config.yaml
num_hidden_layers: 9
experts_per_token: 2
hidden_act: "gelu"
normalize_top_k: true
balance_loss: 0.000982
n_groups: 8
init_std_router: 0.0144
lr_router: 0.000902
num_key_value_heads: 4
init_std_o: 0.00883
decay_fraction: 0.741
max_steps: 15382
dataset: "wikipedia_en"
Below are experts of layer 6 (counted from 0) of a mixture-of-experts language model. Rows are named router (the router's row for the expert) and show model dimensions 256-319. Each number is 500 + 50 x the weight over its row's rms, rounded and kept within 0 to 999. Numbers have three digits each.
After each expert's rows: "comes before" lists some tokens at least twice as common just after its tokens as in all text. This comes from a sample of Wikipedia text that the model never trained on. Tokens count by the router's weight.

# expert 29
router:517501550474475618537503397480482418524548505497513476473497461462499477499447418472532531511428500568552410425494515453507475538518509448458535552548441598592488538515465553571519618497513506
comes before: "\n", " The", " He", " In", " It", " This"

# expert 36
router:435551528599546558540436461459545404532572514468484536480533459565585394505571483446513428457556467516611448439456534508543495622562479537549397527603611395576488432552490446565452515473479574
comes before: " of", " in", " and", " to", ".", " from"

# expert 4
router:436487490493496502539469546555503446538517466564526503497580555454537518540486465575569576544486522577494451511515489482494541541497491482467485612555520515498559480499506490488604490558483504
comes before: " |", " ", " 3", " 2", " 4", " 1"

# expert 40
router:497492518511320613553484349477567463508540506475456550556537478494480489561457541535466496481562515439514481444558574416503429520495526503546465453484513528564556535572500537425492532506471534
comes before: " the", " a", " his", " their", " an", " her"

# expert 10
router:498447493477453523550430472521462443525588558450503579535639419455570468509455475433532448498435466496489390570523546505452455586532535481429478515519589616485516551499509534472466584457486542
comes before: " was", " is", "'s", " had", " has", " are"

# expert 44
router:444509559514475513462445498504398511548614512459538502463542502452495485577488458431479483490384440519558513426465479467570483614551425572507484573513508516558489521553438569506489568427533486
comes before: " |", "1", "4", "2", "3", "5"

# expert 23
router:506490511520401556566484443556480540559492426439485517557488499448548502536519430589548506522510573500434498471541570507578520588485525584503395535630538551523452547522479476541524543436497553
comes before: " |", " States", ";", "T", "P", " Kingdom"

# expert 8
router:451442561594470392554518412458519439592613496488505532537538553495501416521561496556535475527492629411499461434383496435441565465514498525435422469497501647489474520532530610477502497455489608
comes before: "\n", " ", " 0", " 1", " —", " 2"

# expert 9
router:438527564467415561554500378453424539620492549518542472538550503503495521522449504476554524525513529527479473490443522467582460501508462426448520536513432537597556558471526553475491527533481558
comes before: " and", " which", " but", " he", " the", " with"

# expert 0
router:562474466500470489530427517514477445546535564399479531495540513468521418600505467513488479501492555475507466519476584451558489557543512519461482563543554467569568493508556526454501570397547561
comes before: " |", " de", " =", ";", " and", " (born"

# expert 16
router:425512521467508553499510417451442412581529512458530443529631557467538450587540434469410467556440592478541443495566523429563436517525466462476507624564395499589511552473531469479488566530551455
comes before: " |", "\n", "″N", " –", " (aged", " (age"

# expert 15
router:498461500440447400534522410533437425612597468471497452558543502541476501551567432493557508508457489544527542492518549499500445567546460606432482563591523511520536551526496544518514503588483501
comes before: " |", " years", ".4", ".5", ".0", "°"

# expert 19
router:494455467430432480549554434493563467455520560428509509559463510517567461575524528532471461446537511570433484510489574445438437496479460542504482486512520490455552465479594435482436514532534515
comes before: " the", " a", " his", " their", " its", " an"

# expert 27
router:476375486565450454530435587512557509556532483500605582523552418435526452506551471493490504481435481425580511531538475487545474545598520493503497505473460510543505428525560540431471521501650461
comes before: " a", " been", " an", " also", " known", " not"

# expert 41
router:490409411524452577540577501451466486540499517475471506502497540558561436542499490461524465506467487411449502454489608477602590514578487501546434520563557553482498444498444538548537554498525662
comes before: " of", " in", " and", " for", " States", "."

# expert 17
router:484486473608426597539547525571489445510531557439485533507449414565524499474497594501496437498458490545389508497496536529447495565481518543464539475517494393547588419581524583519512587522484614
comes before: " in", " to", " as", " his", " at", " with"

# expert 13
router:492452475483440555564461482553522419585492551389467554518564418549541496532480450436539434489467430540513487498482558452511488546594469512464477511509559507536520417546497532539535562422407588
comes before: " of", " and", " in", " is", " was", " were"

# expert 42
router:505556565465369408533503549541470482572567488473494435519572477545489528558559428507514539517511523542560510534415467506539517440485519465513488507544451553502475506515540384448540589595486546
comes before: " the", " January", " September", " October", " June", " July"

# expert 5
router:511429489472441514543501448489497483570589629361482522522468453530663505559516522481498441483393503468469427450520560493565471463559527528494470606506472524505479474520479571501517514475489606
comes before: " in", " of", " and", " for", ".", ","

# expert 46
router:462565504484432474574592465455443492522516588477559445559546552493462463455513475512549411429427531508509484496555445474584427506606480567487509414487490582480501511524435440542520597490481505
comes before: "-", "=", " •", " Born:", " Country:", " List"

# expert 6
router:478466489489447522526505491427562405457583587381517505507535484556640463503479490488512481505396552490508452427555560501514468516495429449470466578458542545554492450540438482450546525497442518
comes before: "\n", " ==", "==", "===", " also==", " team"

# expert 26
router:493480404481515490610467433532542405573558488390464513549528490523508486477483405489580449513405559520547502421517543510550453546525504509546479599538494469554488465495472546510582508429470591
comes before: " |", ";", " medalist(s)", " medal", " by", " votes"

# expert 14
router:581492423492481524534570573511466574485538462463498444546496493444565467508516495538496532499511536431555462409538533396537521494468563533468525512510564531552534526434548491503448527577514530
comes before: "|", "\n", "-", "The", "In", "=="

# expert 34
router:457466552434391501508406446524532499537496507446486555485500447512503487492442488467552436514517457519565470467514554419573449538520457576576492504582569481511507458535598573438524570500456623
comes before: " to", " of", " that", " in", " by", " for"